Weights of a small mixture-of-experts language model, trained from scratch on English Wikipedia: 128 SwiGLU neurons an expert, 1 pick a token.
Below are experts of layer 4 (counted from 0) of a mixture-of-experts language model. Rows are named router (the router's row for the expert), gate (a neuron's input weights, with its number), up (a neuron's input weights, with its number), down (a neuron's output weights, with its number) and show model dimensions 0-95. Each number is 128 + 32 x the weight over its row's rms, rounded and kept within 0 to 255.
After each expert's rows: "comes before" lists some tokens at least twice as common just after its tokens as in all text. This comes from a sample of Wikipedia text that the model never trained on. Tokens count by the router's weight.

# expert 0
router [144 113 119 114 170 117 141 148  77 122  63 134 136 110 114  99 162 175 165 185 172 103  39 116 146 189 175 103  59 195 133  94  93 185 162 116 137 156 113 116 170 115 188 153 150 173 144 122 135 147 142 111 197 112 118 131 133 155 126  94 143  97 163  88 132 127 146 177 197 113  92  88  68 124 133 161 105  86 111  76  82 148 108 120 138 134 127 159  58 148 138 129 124  90 146 159]
gate0 [165 134 163 154 115  68 105 167 104  98 147 131 141  89 119 114 112 127 132  70  36  65 124 142 126 118  72 130  81 110  89 118 219 149 149 180 160 137 150 171 164 152  82 113 156  87  76 127  82  98 144 152 176 101 142  86 128 181 158 197  80  91  49 135 107 186 101 159 150 151  76 124 109 135 119 150 120 154 105 123 121 112 139 152 100 127 131 162 157 172 123 156  97 101 167 124]
up0 [ 72  99 149 105 133 232  95  90 135 115 119 156  44 167 127 112  97 104 129  99 186 164 171 117 106 102 170 143 136 166 157 137  52 101 175 137 113 167 110  88  95 121 140 166 145 167 151 138 143 182  94 127 106 156  91 210  94 106 107 140 176 151 177  91  84  72 166  74  96  91 107  81 129 182 107  82 136 124 136  92 118 183  97  94 185 146 161 160  76 161 129  80 137 117  96 119]
down0 [179 117 149 152 129 117 113 154 153 169 156 177  79 161 158 113 146 162 108 104 150 123 162  45 185 146 134 141 187 130 150  94  65 176 147 109 175 105 139 142 131 171 141  96 109 144  88 139  80 142 100 106 111 109 117 146 107  71 133 125 154 138 124 106 166 155  94 118 150 145 167 116 121  90 134 116 139 139 112 103  82 108 144 127 135  84 167 119 143 169 124 159 153  77 120 171]
gate1 [ 89 112 160 125 147 131 179 190 112 164 116 155 132 112 127  75 123 132  98  72 100 202 111 130 106 198 146  62 142 144 178 122 158 127  80 114 157  50 127  93 163 114 124 177 163 137 104 143 163 108 133 165 119  90 175  69 171 115 124 146 140 130 105 190 149 128 116 158 127 159 163  92 135 110 130 143  96 149  96 142 113 123 119 163 115 137 150  75 104 103 109 170  96 144 111 113]
up1 [115 134  93 109 104 115 177 154  78 143  63  79 117 146 176 107 137  52  74 122  88 139 127  93 169 168  44 101 138 118 182 123 129 138 138  92 136 131 158 101 145 109 111 147  97  77 157  65 125 124 135 108 111 128 127  70 106 162  95 133 104 130  83 180 110 191  79 176 120 114 189  94 172 121 172 116 124 100 151 140  36 114 137 109 169 141  98  57  76 133 124 142 180 112 105 137]
down1 [113 157 127 122 144 193  68 116 131 107 153 117 111 139  80 110 150 132  96  90 111 146 143  93 130  46 134 147 149 126 156 166 136 133 146 129 185 152 137 184 168 131  32  99 156 212 104  99 169 121 116 135  66  90 179 164 121  84 125 100 115 176  78 120 141 125 136 156  86 191 143 109 138 158 134 144 152 144  82 216  99  99 167  76 133  85  79 119 152 145 146 121  91 148 124  99]
comes before: " of", ".", " in", "-", " to", " for"

# expert 2
router [ 83 150 146 110  67 118 156 121  90 116 157 135 161  78 104  91 122 153 132 129 118 151  86 158 143 153 170 104  96  95 117 123  76 125 116 132 181 133  93  70 175 166 186 155 152 130 119  86 148  76 114 139 154 147  92 124 108 149 126  61 117  70 109  70 127 116 140 156 154 139 116 118  79 126 161 125  92  98 176  95 109 184  85 145 143 130 143 156 167 109 108 115 207 137 110 153]
gate0 [170 145 148  68 103 113 176 100  99 151  40 164  95 150 101 168 140 149 169 144  83 135 152 132  87  66  62 172  75 131 158  97 109 121 170  92 172 135 125 132 133 137  61 156 146  89 206 124 125 177 117  80 123 169 132 108 121 153  96 200 103 138 163 138 136 165 140 165 118 150 101  94 155 138 162  90 147  97 182 130 119 147  94 181  68 125 139 123 163 143 115 137 169 147 108  56]
up0 [ 84  92 156 127 140 170  75  74 142 117 196 143 172 130  75 133 141 104 102 151 113 139  98  92 120  83 121 108 138 136 135  68 169  81 110 141 172 142 161 110 153 155  84 166  81 144 123  75 156 161 130 112 168  95 124 136  94  89  91 125 108  95 164 135  68  71 151 148 111 134 159 118 138 110 132 156 108 124  56 132 156 112 169 128 163 138  95 186  78 141 137 133 127 230 144 130]
down0 [100 132 157 138  91  74 154 114 151 112 177 134 120 111 162 167  84 143 123 135 125 161 205 142  97 118  87  36 179 129 147 130 140 160  86 108 139 112  93  69  88 166 150 154 142 169 106 104 148 120 155 133 187 120 107 183 142 129 156  95 182 110 122 116 109 105 159  76 130 113 136 139 142 144 139 159 154 117 117 125 159  57  88 154 183  89 150 162 110 152 105  52 190  68  97 145]
gate1 [ 84 126  61 136 127  99 134 126 170 166 150 110 183 152 159 158 112 137 125 179 103  98 131 123 147  97 122 120  98 146  81 202 118 189 170  99 121 135 126 197 161 147 141 128 130 129 157 160 119  97 131 152 112 156 116 136  81 164 110 139 113  99 160  76  86 107 172 155 172 134 129 149 114 134  99 123  92 167 123 189 164  93 126 134 132  56 103 125 148 124 159 184  55 154 137 133]
up1 [ 70 113 126 153  95 138 114 138  90 109 168 159 114  94 141 102 123  98 180 137 122 119  86 136 217 116  98 175 127 119  71 133 186 113 130 123  92 115 105 103 111 129 148 145 102  56 119 162 145 186  88  84  82 111 140 132 127 130  78 174 126 111 133 158 133 123 151 145 141 112 161 101 160 153 169 140 152  61 147 124 140 101 104  51  82 100 125 164  85  94 137 166 195 131 152  97]
down1 [139 117 118 130 105 113  92 152  86 125 112 135 110 136 149 112 145 152 154 111  91 139 113 110 171 119 182  65 131 188  97 157 121  89 154 113 124 120 142 188 137 119 139 147 100 126  69 128  88 119 132 100 185 122 126 138 170 131 149 107 117 222 166 136 136 156 186 140 134 152  97 158 162 189 116 178 174 142 142 172 109  75 107  76  75  94  65 126  43 104 116 149 128 105 150 114]
comes before: " of", ".", " to", "ing", " in", " and"

# expert 20
router [130  94 113 166 146  52 159 138  80 138 175 118 127 100 101 137 119 194 120 124 120 182 138  96  83 120  87 163 192 124 104 133 161 118 127 123  89 117 121 111 139 115 132  70 178 112 142  87  89  98  99  95 141 137 116 123 154 152  95 145 169 116 116 124 167 153  70  84 205 197 166 145  84  83 119 122 122 119 175 114 102 158 142 140  99 154  45 113 139 101 183 105  76 144 133 133]
gate0 [181 123  49 138 112 110 149 179  86 119 149 197  95 132 120 116  70 149 123 136  81  76  84 103 132 109  85 122 147 186 106 107 138  97  92 115  87 146 109 137 157  91  58  67 142  80 151 126 173 120 106 194 136  96 104  99 138 154 169  79 141 164 169 121  73 110 150 105 110 125 167 125 102 151 126 151  89 137 156 185 106 133 105 132 157 110  91 168 134 108 178 142 154  61 168  83]
up0 [157 143  86  94 101 111 149 124 122 142 145 175  87 103 124 138 104 170 125 116 111 111 125 105 137 146 125  88 129 183 122  67  82  77 101 147 144 184 106 145 115 104  62 134 186  79  91 113 194 112 132 146 129 136 141  88 154 123 123 165 133 167 137 163 129 148 129 133 147 204 144 154 102 135 169  75 103 131  93 113  69 164 107 167 142 109  83  55 165 152  93 110 131 117  93 140]
down0 [ 75 177  91 123 107  82 115  75 144 180 139 195 125  86 143 204 177  94 136 120 129 122 152 173  91 159 159 120  60 109 123 126 159 124 123 137 124 137  84 120 134 186 118 154 118 115 162  77 145 111 131  95 122 155  90 135 156 100 111 127 155  78 119 113 136 104 100 121 104 132  67  90 115 138 117 148 208 133 130 159 129 120  85 178 109 136 100 114 149 138  72 116 151 136 111 137]
gate1 [ 84 159 149 113 152  74  94 133  91 154  66 141 138  79 112 196 100  99 149 138 131 155 103 170 129 141 126 147  88 135 135  94 149 130 104 145 174 174 154 157 143 122 131 154 146  87  95 105 144 154 133 120 140 142 124 129 136  75 163 113 156 182 131 109 119 117 101  52 132  67 165 107 179 117 185 182 132 114 148 144 173 132 132 124  99 114 194 122 167  71  55 195 137 174 121 184]
up1 [ 90 140  85 158 174 123  96  70  89 127  97 183 108 148 161 128 123 101  97 108 137 155 122 154 172 139 108 128  62 158 123  96 118 125  47 152 205 168 113  91 145 130 130 145  93 136  96 110 151  99 152 107 143  77 144 182 141 150  97 120 139 177 125 154 104 122 123 121 142  88 133 130 145 121  98 149 151 159 118 113 128 141 142 114 125 116 155 129  70 120  87 116  78 175 123 191]
down1 [ 99 100 112 138 189 161  91 121 178  90 109 114 116  92 153 116 153 161 161 116 120 125  87 157 133 137 157 181  88 105 127 170 167 137  82 146 155 131 155 158 123 153  66 110 130 138 161 141 124 106 102  80 159 155 103 136 140 103 147 108 174 190 163 122 141 104 184 134 131  63 133 102  70 127 109  78 177 104 182  89 128 140 133 173 155 105 132 123  93  57 142 126 176 162 162 150]
comes before: " |", "0", "9", ".", "–", "8"

# expert 22
router [154 166 115 177 136 134 148 186  81 170 147 116 141 103 140 141 171 140 140 127 172 109 132  52  56 164 104 136 174 104 149  92 155 134 117 117 136 152 105 127 156 131 116 171 177 112 142 121 126 132  87 183 164 165 138  83 103 129 107 116 175 146  91  91  91 158  64  86 124 127 140 115 127 147 148 111  60 116 109  59 100 140 103 104 109 134 121 126 112 120 105 116 124 148 154 111]
gate0 [159 143 101 139 175 163 149 130 146 130 110 161  88 124 139 110 143 166  98  94 138 114 123 120  97 143 128 140 199 151 127  82 114 109 109 140 169 131 103 189 125 150 132 151 145 173 144 160 128 126 162 118 137 119 180 110 133 122  30 114 162 203 137  74 142 107 149 129 175  94 192 147 109 149  70 146 192 137 128  94  69 197 136 119 134 122 147  68  91 146 139 126 148 130 143 157]
up0 [157 113 157 132 140  91 114 100 140 156 154  94 149  95 204 212 138 102 177 151  54 153 155 176 173 112 163 184 147  62 158 160 112 105 171 130 117 139 154 101 143 141 135 164 152 107 131 108 159 130  89 145 124 145  70 161  98 148 114 209 110  81 152 155 143 118 134 148  86 112 100 150 112 143 147  85 114 162 140 157 128  97 128 152 107 104 129 127 137  85  96 145 133  85  90 116]
down0 [175  82 113 122 109  84 130 104 102 125  99 206 141 130 130 118  77 115 102 139 110 171  82 155 151 141 137 111 146 165  67 158 126 114  75 188 152 109 116  38 137 192 143 168 143 136  85 141 131  44 152 116 112  95 144  95 131 114 147 177 112  34 113 108 118 127 174 138 137 103 111 102 104  93 111  93 139  84 102 164  75 185 107 115  95 106 117  91 125 134 119 142  85 111 172 165]
gate1 [113 104 168 145 112  90 189 116 156  85 151 138  89 107 124 154  75 140  95  80 123 151 169 131 119 173 105 128 143 139  71 126 130 199 127 129 145 123 128 138 164 114 136 129 140 132 111 134 115 122 141 141  57 100 113 123  97 122  96 139 183  83 121 167 167 128 108 139 174 161 132 110 149 123 105  93  50 109 136 115 167 123 178 146 140 215 164  72 149 186 172 128 101 143 188 112]
up1 [148 180 165 145 141 146 118 141 105 145 107 150 191 180 159 103  92  90 146 131  76  70  77 124 168  92 138 194 125 119 133 172 154  72 121 140  71 142 120  83  90 135 118 123  56 115 110 120 125 119 105 101 152 118  84 141 152 182 144 137  94 145 148  70  94 116 184 125  85  66 134 124 109 111 135 141 128 159 148 128 164 151  86 130  89 115 119 188 119 123 110  95 139 125  70  99]
down1 [121 100 112  96 138 146 136 161 174 127 105 116 135 188 157 135 185 129 145 153 123  79 102 209 112 158 133 174 125 121  90  70 109 145 130 168 173 107  87 127 142 100 139 101 116 146 152  92 122 117 145 182 129 146 108 126  96 108 154 156  71 148 104 137 105 170 110 141 168  81 145  93 124  75 117 140 176 102 133 143 136 152  89  97  96  82 178 176 140 120 117 133 124 165  85 157]
comes before: " |", "0", " ", "–", "9", ";"

# expert 24
router [102 145  95 119 104 134 131 100 132 127 103 138 144 136 143 106 136 109 114 133 105 170  86  83  70 120 157 107  79  86 144 150 109 104 167 123 181 146 128  74 153 129 103 126 119 109 128 142 172  44  91 162 186  88 187 146 130 144 114 116 110 127 122 125 140 117  76  96 200 140 124 166  92 157 166  98 147 150 155 114 111 178  93 117  98  88 143 117 156 106 181 157 146 164 123 106]
gate0 [127 141 109 119 118  94 125  77  69 117 106  70 168 101 130 121 110 140 105 131 140  70 149 116 112 183  46  56 125  84 125 141 121  99 188 110 148 116 140 133 117 128 101 110 155 107 113  95 155 144 147 147 135 114 148 152 124  95 144 147 110 148 119 163 177 158 164 141 135 137 217  92 124 145 140 145 166 132 161 157 135 156 106 158  95  90 134 141  60  57 204 132 162 142 207 135]
up0 [118 149 125 142 110 117  99 147 185 149 140 115 165 100 130 165 163  93 107 161 151  84 140 173 143 137 109 150 154  96 116 108 139 141 134  99 147 102 138 125 129  99 115  81 130 112 128 115 118 175 122 136 200 170 167 201 144  95  70 110 148 119 109 142 117 128 149 102 112 128 100 198  83 150 152 182 151 123 155 127 117 131 136 155 128 119 152 189 106 174 109  97 102 121 147 115]
down0 [132 100 152 167  93 138 124  77  52  79 117 104 200  87  94 111 100  83 128 163 123 131 139 145  69 200 109 138 159 144 120 120 112 164 120  71  82 113  91 112 138 164 122 106 167 152 187 138 112 162  79 125 137 152 110  68 106 151 101 140 118 155  66 159 147  87  99 103  98 119  89 202  99 123 151 112 148 137 205 156 105  93  94 127 128  75 105  76 149  39  99 123 146 177 145 110]
gate1 [140 147  95 127 137 144 159 110  98 156 120 123 135 167 187  93 196  91  92 156  79 122  81  77 143 127 124  67 114 116 139 155 139 156 143 138 122 105 160 118 175 137 112 142 117  73 174 114  87 123 166 125 161 107  99 160 110 133 130 119 166 130  88 108  73 172 108 160 116 127 159 148  83 106 131 140 174  69 111 146 121 113 137  55 120 190  59 128  88 142 119 149 100  88 105  97]
up1 [110  67 158 117 135 202 168 134 178 127 156  83 131 115 101 120  36 179 170 124 122 100 123 136 138 146  98 133 104 137 153 195  80 163 129 147 114 104  81 103 121 140 127 111 115  99 108 180 124 145 128 126 136 192 116 119 130 107 171 166 140 141 106 154 168 125 193 149 181 141 145 185 184 181 152 143 137 157 171 163  29  95 199 113 117  98 170  89 113 132 134 131  62 116 131 131]
down1 [115 111 129 117 172  89 203 105  85 137 124  83 105 135 113 120 126 154 135  43 138 139 134 108 161 111 100  99 104 139 114 143  89 120 134  96 123 211 122 138 105 112 126 141 124 145 150 152 142 143 225 120  73 117 158  97  87 123 117  76 110 139  61  94 190 147 212 128 114 174 146 146 110  90  85 100 120 130 148 104 112 120 132  78  98 177 135 161 115 100 152 169 111  92 147 134]
comes before: "5", "4", "0", "6", "8", "7"

# expert 16
router [ 60 108 158 137  97 123 131 189  78 174  96 146 105 146 101  67 140  96 135 112 185 169 138 112 150 206 122 136 117 145 183  96 137 119 143  66 137 212 105 126 129 146 158  92  90 118 139  91 162  99 127 129 175 155 110  76 176 150  50 119 168  94 163  66 127 108 119  88 177 116 173 107 128 102 145 147 139 101 176  54 145 101  77  70 120 130 126 109 158 114 175 138 122 132 107 140]
gate0 [ 99 158 161  96 110 138 157 100 107 132  93 113 123  86 129 179  68 174 178 150 130 130 148  88 194  96 146 100 105  96  85 142 108 142 187 110 154 109  95 126 107 146 102 143 115 143 175 159  67 127 177 161 130 105 147 146 153 129 153 149 156 101  63  96 106  87 142 108 156  96 111  74  81 135 208 108  35  98 114 153 118 101 131 153 118 137 136  98  73  87 150 153  55 138 152 175]
up0 [174 105  53 152 138 131 123 125 126 144 103 111  91 163 109 127 117 125 189 125 163 107 169 118  44 143  92 184 130 134 174 157 159  86 185 139 144 187 122 184 179  96 176 134 173  77 172  96 175 132  57  76 117 146 152 175 127  89  91 107 130 192 149 140 113 158 134  99  64 141 169 155 143  75  49 143 131 150  88 144  88 110 114  97 182 142 112 160 157 121 156 117 172 135 114 122]
down0 [148 116  80 166 187 123 148 115 163 118 104 113 145 122 120 140 138 118 163 107 142 189  76  67  91 174  76 144  41 145 155 151 193 107 179 114 121 206 115 155 151 152 128 137 131 139  75  94 130 125 124 147 132  71 123 127 131 135 125 132 123 137 149 110 142 220 134 136 142 134 176 120  97 124 100 149 133  44 141 102 131 162  97 126  85 164 101 169 173 203 127 115 176 135  97  68]
gate1 [119  93 113 144 155  76 122  94 124 133 103 114 127 101 134 135 123  80 124 152 185 109 163 118 187 158 109 173 152  70 146 143  94 159 204  85 158 116 128  89 138 108  85  93  41  77 121 143  78 118 127 176 150  97 128  83 141 134  92  74 123 135 139 162 148  85 138 124 121 124  75 147 154 133 145 168  92  80 149 168  80 141  69 105  75  71 153 145 143 106  98 112 125 166 148 138]
up1 [132 101 165 178 135 108 151  84  87 126 150 166  83 113 119 180  88  82  85  54 145  75 134 145 162 126 126 141 133  81 173 166  92 177 178  77 147  95 155  64 212 156 104 150 117 106 119 175  82  92 111 176 206  70 142  65 116 107 123 106 159 125 152 130  99  84 144 154  89  76 103 154 121 130  68 176 146  92 167  96  92 161 145 120 127 134 138 144 107 100 123 110  87 131 155 139]
down1 [ 98  62 148 153  85  98 139 163 127 134 112  84 134 149 103 132  93  80 110 136 144 130 169 122 195 124 147 171 157 177 162  75 141 149 137 121  88  73 143 161 138 117 136 136 128 140  85 112 198 191 156 137  95 111 154 130 129 149 121 158  75 167 128 134 150  57 178 181 109 134 109 129 102 102 111 104 114 164 141  70 144 133 174  85 109  99  66 100  57  96 120 121  94 137 103 147]
comes before: " was", " of", " is", " were", " are", " has"

# expert 31
router [126  90 104 131  78 138 157 145  91 102 103 124  98  52 160 138 179 148 110  80  95 134 117 100 138 166 107 118 131 102  87  95 133 173 164 122 151 195 133  93 163 162  74 112 133  80 113 101 124  55 120 136 180 130  84 100  78 135  83 167 144 137 112  94  81 117 141 181 157 196 161 131  76 158 110 171 120  87 200  63 165 116  93  82  95 132  90 154 144  69 145 142 145 100 159 121]
gate0 [114 173 149 124 116 120  99 102 147  44  65 127 190 119 105 153 149 106 132 123 115 148 128 138 155 139 113 129  81  89 141  87 121 116 112 162 154 134 126 115 140 134 146 175 146 141 165  96 107 118 136 156 117 177 129 138 144 156 131 150 180 194 172 131 117 170 131 153 161  94 111  83 169 121 128 131 204 157  99 151  77 102 147 117 132 166 133  87  70 127  99  93 210 159  87 108]
up0 [133  83  87 170 165 141 122 150  73 175 176 147  87 164  94 105 128 156 120 156 108 144 130 136 117 131 144 192 173 149 157 177 143 136  87 135  76 182 195 107 108 132 119 133 128  98 149 196 124 192 105 135 123 101 147  90 140 126 168 112  91 127  48  90  82 192 108  60 136 135 142 140 122  99  93 161 127 110 190  97  71 120 159 177 139 146 128 202 124 121 125  98  96 185 145  94]
down0 [109 146 137 126 131 154 129 122 118  96 147 128 114  99 107 142 134 133 189  98 151 122 149 137 116 140  95 100 151 147 126 214 107 181 120 140 138 102 130 109 170 142 106 101  97 145 109 138 163 136 137 121 162 145 119  49 124 112 110 181 103 166 129  74 128 135 131 153 111  52 120 156 147  82 139 157 188 141 171  85  86 164  71 169 119 125  92 161  94 171 116 156 106 103  49 135]
gate1 [109 133 162 110  81 112 167  86 144 175 204 107 153 126 152 144 146 137  94 126 139 135 118 128 106 103 157 129 141 147 104  85 124 134 113 126  85 124 110 118  90  96 167 154 117  92 111 197 105 167 157  92 123  79 181 132 129 130 139 117 160 111 121 126 105 116  85 212 128 112 181  62 126  96 123 155 111 139 158 117  70 163  47 190  92 138 104 150 159 132 145 174 114  94  83 178]
up1 [ 87 125 117 131 166 161 133 132  78 164 163 140 159 129 153 175 126 111 142 123 132 124 132 193  62 172 177 100 104  93  75 138 137 147  75 150 148 128 104 147  98  83 154 141 114 114 149 104  87 155 170 150 121 104 133 124 137 173 176 137 119 123 156 111 212 127 153 179 113  96 165 192  87 134 114 119 181 135 190 122 136 114 113 132 169 118  78  82 140 152  96 125 113 134 195 114]
down1 [114  86 218 189  99 133 119 152 153 167 127 107  78  77 133 164 131 168 141 122 112 123  84 150 142  71 120 103 127 153 128  61 198 109 151 185 122 113 136 118  97 110 139  65 123 139 164  98 175 131 139 121 110 122 141 190 131 174 103 126 114 197  46 119 100 127 173 126 131 129 184 152 166 149 143  74 138 100 101 160  90 139 202 168 157 116 111 104 113 170 148  84  90 148 105 141]
comes before: ",", ".", " and", " (", " million", " are"

# expert 27
router [130  66 103 174  90  66 128 122  97 165 109 120 107  83 116  68 134 136  62 170  49 119 100 100 146 131 160 170 116  95 143 101 119 142 148 172 143 143 108 114 148 153 143 137 107 170 118  94 141 129 131  98 154 165 114 132 105 120  44 148 163 105 144 105 138 120 124 123 117  90 185 130 154  96 111 101 120 146 136 151 155 147 121 168  77 101 111 132 127  86 159 143  77  55 117 102]
gate0 [119  81 132 179 135  90 134 144 103 146 119 117 211 127 147 156 109  93  96 161 123  91 123 117 112  86 168 138 110 115 135 132 125 144 109  95 183 135 148 117 152  82 130 105 113 143 129 157 114 205 111 124  95 181 155 114 146 113  79 180 175  86 114 144 175 163 166 121 155 122 137 122 156 145 145 133  94  84  90 129 124 164 106 114 174 148 125 175 186 160 117 144 143 110 143 121]
up0 [106 142 109  76 119 178  77 159  89 144 141 157 122 105 110 162 135 159 161 128 178 157 114  81  98 155  89 161 103 129 126 135 117 157 141 167 139 142 118 169 123 138 189 136 142 101 146 153 136  88  98 133 186 104 129 143 109 104 186  97  86 182 133 121  88  73 120 149  97 170 168 136  93 108 134 125 109  70 158  76 114 140 198 157 135 111 121 117 129  68 144 126 145 159 168 176]
down0 [152 173 125 118  68 103 180 163 192 112 130 110 100 141 146 114 109 129 110 145  94  95 118 101 181  98  93  67 104  82  90 116 139 163  99 139 118 169 130  34  39 112 110 163 176  92 119 100 139 133 166 133 138 145 133  77  47 123 130 173 157  93 177  93 114 125 120 129 118 141 127 135 159  96 172 154  64 129 143 114  91 158 113 111 128 120 130 117 107 165 113 155 184 132 103 173]
gate1 [117 118  89 136 129  80  93 153  98  78 155 182 128  61 197 114 145 127 123 132 164 138  89 108 189 184 130 178  88 156  50 145 119 107 175 103 124  74 142 170 143 140 118 160 131 186 192 174 153 152 110 201  76  70 158 129 147 183 164  92 156  74 101 128 107 160 132 159 109 139  87 116  84  84 151 141 130 177 124  71  94 164 179 135 130  82  91 136 113 143  94 101 113 153 142 173]
up1 [138  93 130 157 135  93 117 133 175 196 163  74 106 108 160  95 110  83 120  98 116 136  98 134 161 128 125 138 104 163 176 111 127 176 151 134  93 120 168  49  94 141  74 133  95 153 133 152 112 174 154 106 131 122 138 118 146  86 135 163 101 134 143 160 102  79  92 122  81 144 109 131 173 158 130  86 130 125 102 151 147 114 154  43 132 168  95 151 148  73 165  70 169  61 127 170]
down1 [118 184 155 129  80 165 100 114  96 143 133  68 107  51 146 171 120 119 150 103 142  99 120 132 142 186 134 144 129 145 166  44 165 104  75 169 113 130 164 120 126 128  90 129  88 139 109 110 145 196 127 144  83  90 127 114  56 116 171 135 225 145 147  83 105 148 125  32 139 172 155 125 176  98 158  60 150 102 140 144 137 161 133 148 127  80 146 151 117 121 116 125 113 121 166 175]
comes before: " was", "'", " is", " had", " has", " also"

# expert 7
router [112 113 157 146 124 141  83 102 130 113 132 139 109 121 136  84 185 124  92 123 176 153  89 109  71 178 132 120 157 112  90 162 140  98 157 117 159 143  85 147 135 145 148 103 155 124 202 123 120 118 139 184 120  95  59  75 100 178 180 131 153 115 201 114 176 110 142 102 151 114 118 161  77 150 125 148  48 117 131 131 136 108  58  94 103 139 137 173 118 107 199 122 160 140 122  36]
gate0 [119 178  82  81 130 191 148 134 178 121 104 183 133 134 149  77 168 134 130 182 170  92 137 150  75  88 135 108 123 121 126  65 100  80 102 138  97 167 156 138 112  97  93 142 167 149 109 122 106 138  86 121 153 231 132 124 119 138 140 133 121  86 146  89 125 136 137 126 137 146 135 126 176 105 142 118 112 114 104 139 111 155 134 113  90 174 148 164 118 133 151 115  89 124 155 142]
up0 [139  90 119 176  81 141 176 171 109 114 134  48 130 126  67 148 120 123 160 124 173 164 162  94 102 144 119 111 117 157 118  94 130 144 121 112 120 105 137 146 201  97 150 115 175  99 139 117 166 127 181 173 108 131 148 108  85 160 163 139 165 181  40 102 128 169 145 115 151  84 178 140  92 174  84  80 141  72  75  96 123  73 196 117  94 156  59 101 116 158  55 113 111 102 173 141]
down0 [165 116 107 198 126 123 155 193  92 129 140 157 156 154 134 182 135 109 182  57 115 214 120 139 145 122 112 106  94 119 127  68  96 155 115 142  94 139  98 132 175 137 124 112 152  95 165 147  89 152 125 115 121 132 196 170 157 151 177 194  99 115 149 177 136 140 160 135 152  68 148  62 162 112 209  95  74 154 129 176 121 155  96  94 167 110 128 169 182  82 153 130 130  81 133 142]
gate1 [147 187 144  68 171 196 141 139 148 105  93 225 162 108 127 142 138 156 153 164 109 141 166 108 131  85 144 141 169  99  97 118  94 162  93 134 177 168 161 148 144 153 108 143 138 149 137 171  91 120 151 115 176  99 150  90 125 105 109 139 130 155 168 132 117 133 147 157 147 110 156 144 125 171 165 145 142 142  59  81 162 199  81 210 122  66 133  46 134 119 175 119 149 149 120 137]
up1 [163  96 119 135 131 146 138 134 138 128 153  96 114 131  92  59 137 138 104  99  95 106 105 139 163 126  59 150 119 126 146 121 129 170 120 157 109 119 157  82 102 166 120 135 127 133 140 109 177 150 102 161 111 189 110 130 113 138 142 149 145 112 140 136 153 102  91 116  76 112 153 117 125  33 170 132 149 147 187 119  97 110 178 106 217 195 177 210 110 105 127 167 114  48 109 145]
down1 [128 182 148  80 125 142 120 150 130 192 129 136 121 183  44 131 173 147 129 122 168 110 137  80 171 131  56 141 107  79 109 181 165 113 162  82 181 192  60 101 185 165 107  79 124 167 112  80 151 144 158 184  96 136 166 112 174 108  90 122 174 152 136 120 134 185 114 118  94 129 118 134 157 121 168 183 200 110 110 139 136 149 161 121 105 203 159 151 111 139 119 145 154 135  78 132]
comes before: " the", " St", " New", " Representatives", " P", " South"

# expert 10
router [163 140 135 225 112 148 120 102 114 122  58 154 136  75  61 100 123 156 117 167  82 125 124 132 125 164  79  85 147 149  86 111 103 154 101 136 103 163 113 117 118  91 125 150 150 142 121  98 137 135 133 170 148 121 121  74 112 179 169 123 168 150 121 158 167 125 104  90 142 100 139 131  85 127 186  89  80 184 159 133 116  99  67 141 119 131 108  88 172  82 120 193  87 134  83  66]
gate0 [111 135 140 109 150 160 129  85  94 157 153 102 136 153 114  77 102 125 126 167 157 105 144 147 133 157 122 111  98 122 183 105 113 134 144  70  64 156  44 134 166 107 121 198 106 112 145  85 164 181 108 149 181 140 138 160 119 136 132 109  78 139  75 154 136 183 117 164 126 102 189 152 137 133 116 158 139 138 127 186 125 129 171 137 109 137  67  99 122  96 102  89 145 139 131 143]
up0 [144 113 144 138 127 160 154 101  78 128 109  52 138  95 105 127  83 145  65 157  80 104 106 132 168 164 135 119  74 128 128 149 137 123 131  95  74 163 124  93 186  97 114 108  97 149 103 104 196 164  66 125 116 175  85 136 153 116 114 117 129  96 181 154 165 189 122 115 172 152 166 111  92 148 109 155 156 214  87 176 161  83 188 125 122 125 123 100 105 119 125  73 112 122 135 149]
down0 [132 107 125 148  99 103 172 151 108 120 124 130 126 148 113  99 105 168 135 164 109  83 104 117 115 140 131 164 107 114 171 119 148 124 115 128  82  96 102 140 128  87  85 102  95  98 103 137  49 188 144 123 174 130 154 117 134 178 106 150  94  87  98 220  55  94 155 119 114  91 125 111  96 124 180 116 142 158 197 107 173 191 152 169 126 131 179 123 129 123 100 118  60  92 136 146]
gate1 [103 161 174 138 136  70 161 143  74 145 138 113 114 119 107 200 187  94 146 158 164  50 131  88  69 140 130 104 104 102 107 104 109 120 127 165  93 221 114 127  71  82 128 110 125 105 110 106  86 114  91  97 118 101 119 101 157 183 102 148 144 166 140 149 130 132 164 127 124 161 168 117 108 178 110 145 147 122 105 178 179 158 187 136 142 148 116 153 122 127 141 136  90 166  88 189]
up1 [156 153 152 174 109 155 114  99 138 128 107  71 121  99 144 129 182 107 121 146 143 144 225  85  81 161 146 115 143 122 102 111 181 116  86 174 131  73 160 115 129 163 120 142 140 105 193 152 106 193  83 139  92 151 113 148 138  72  99 162 106 139 139 154 139 110 151  59  99  93 131 116 133 108 115  68 150 142 100 108 116 151 127 150 160 110 139  58 132 144 189 155 115 142  83 164]
down1 [ 84 157  65 129 130 115 141 129  91 136 168 109 136 164 143 149  98 141 114 113 125 208 123 177 154  34 110  85 162 106 194 182 129 165 111  98 190 192 121 127 180 115 124 128 126  92 160 120 101  94 165 133 140  61  98  96 112 126 213 106 130 151 102 125 130 112 163  93 141 130 174 208 137 148 115 115 117 147  79 137 121  84 176 133 136 152 115 123  94  70 131  97 124 151 121  97]
comes before: "\n", " ", " |", " —", " –", " ("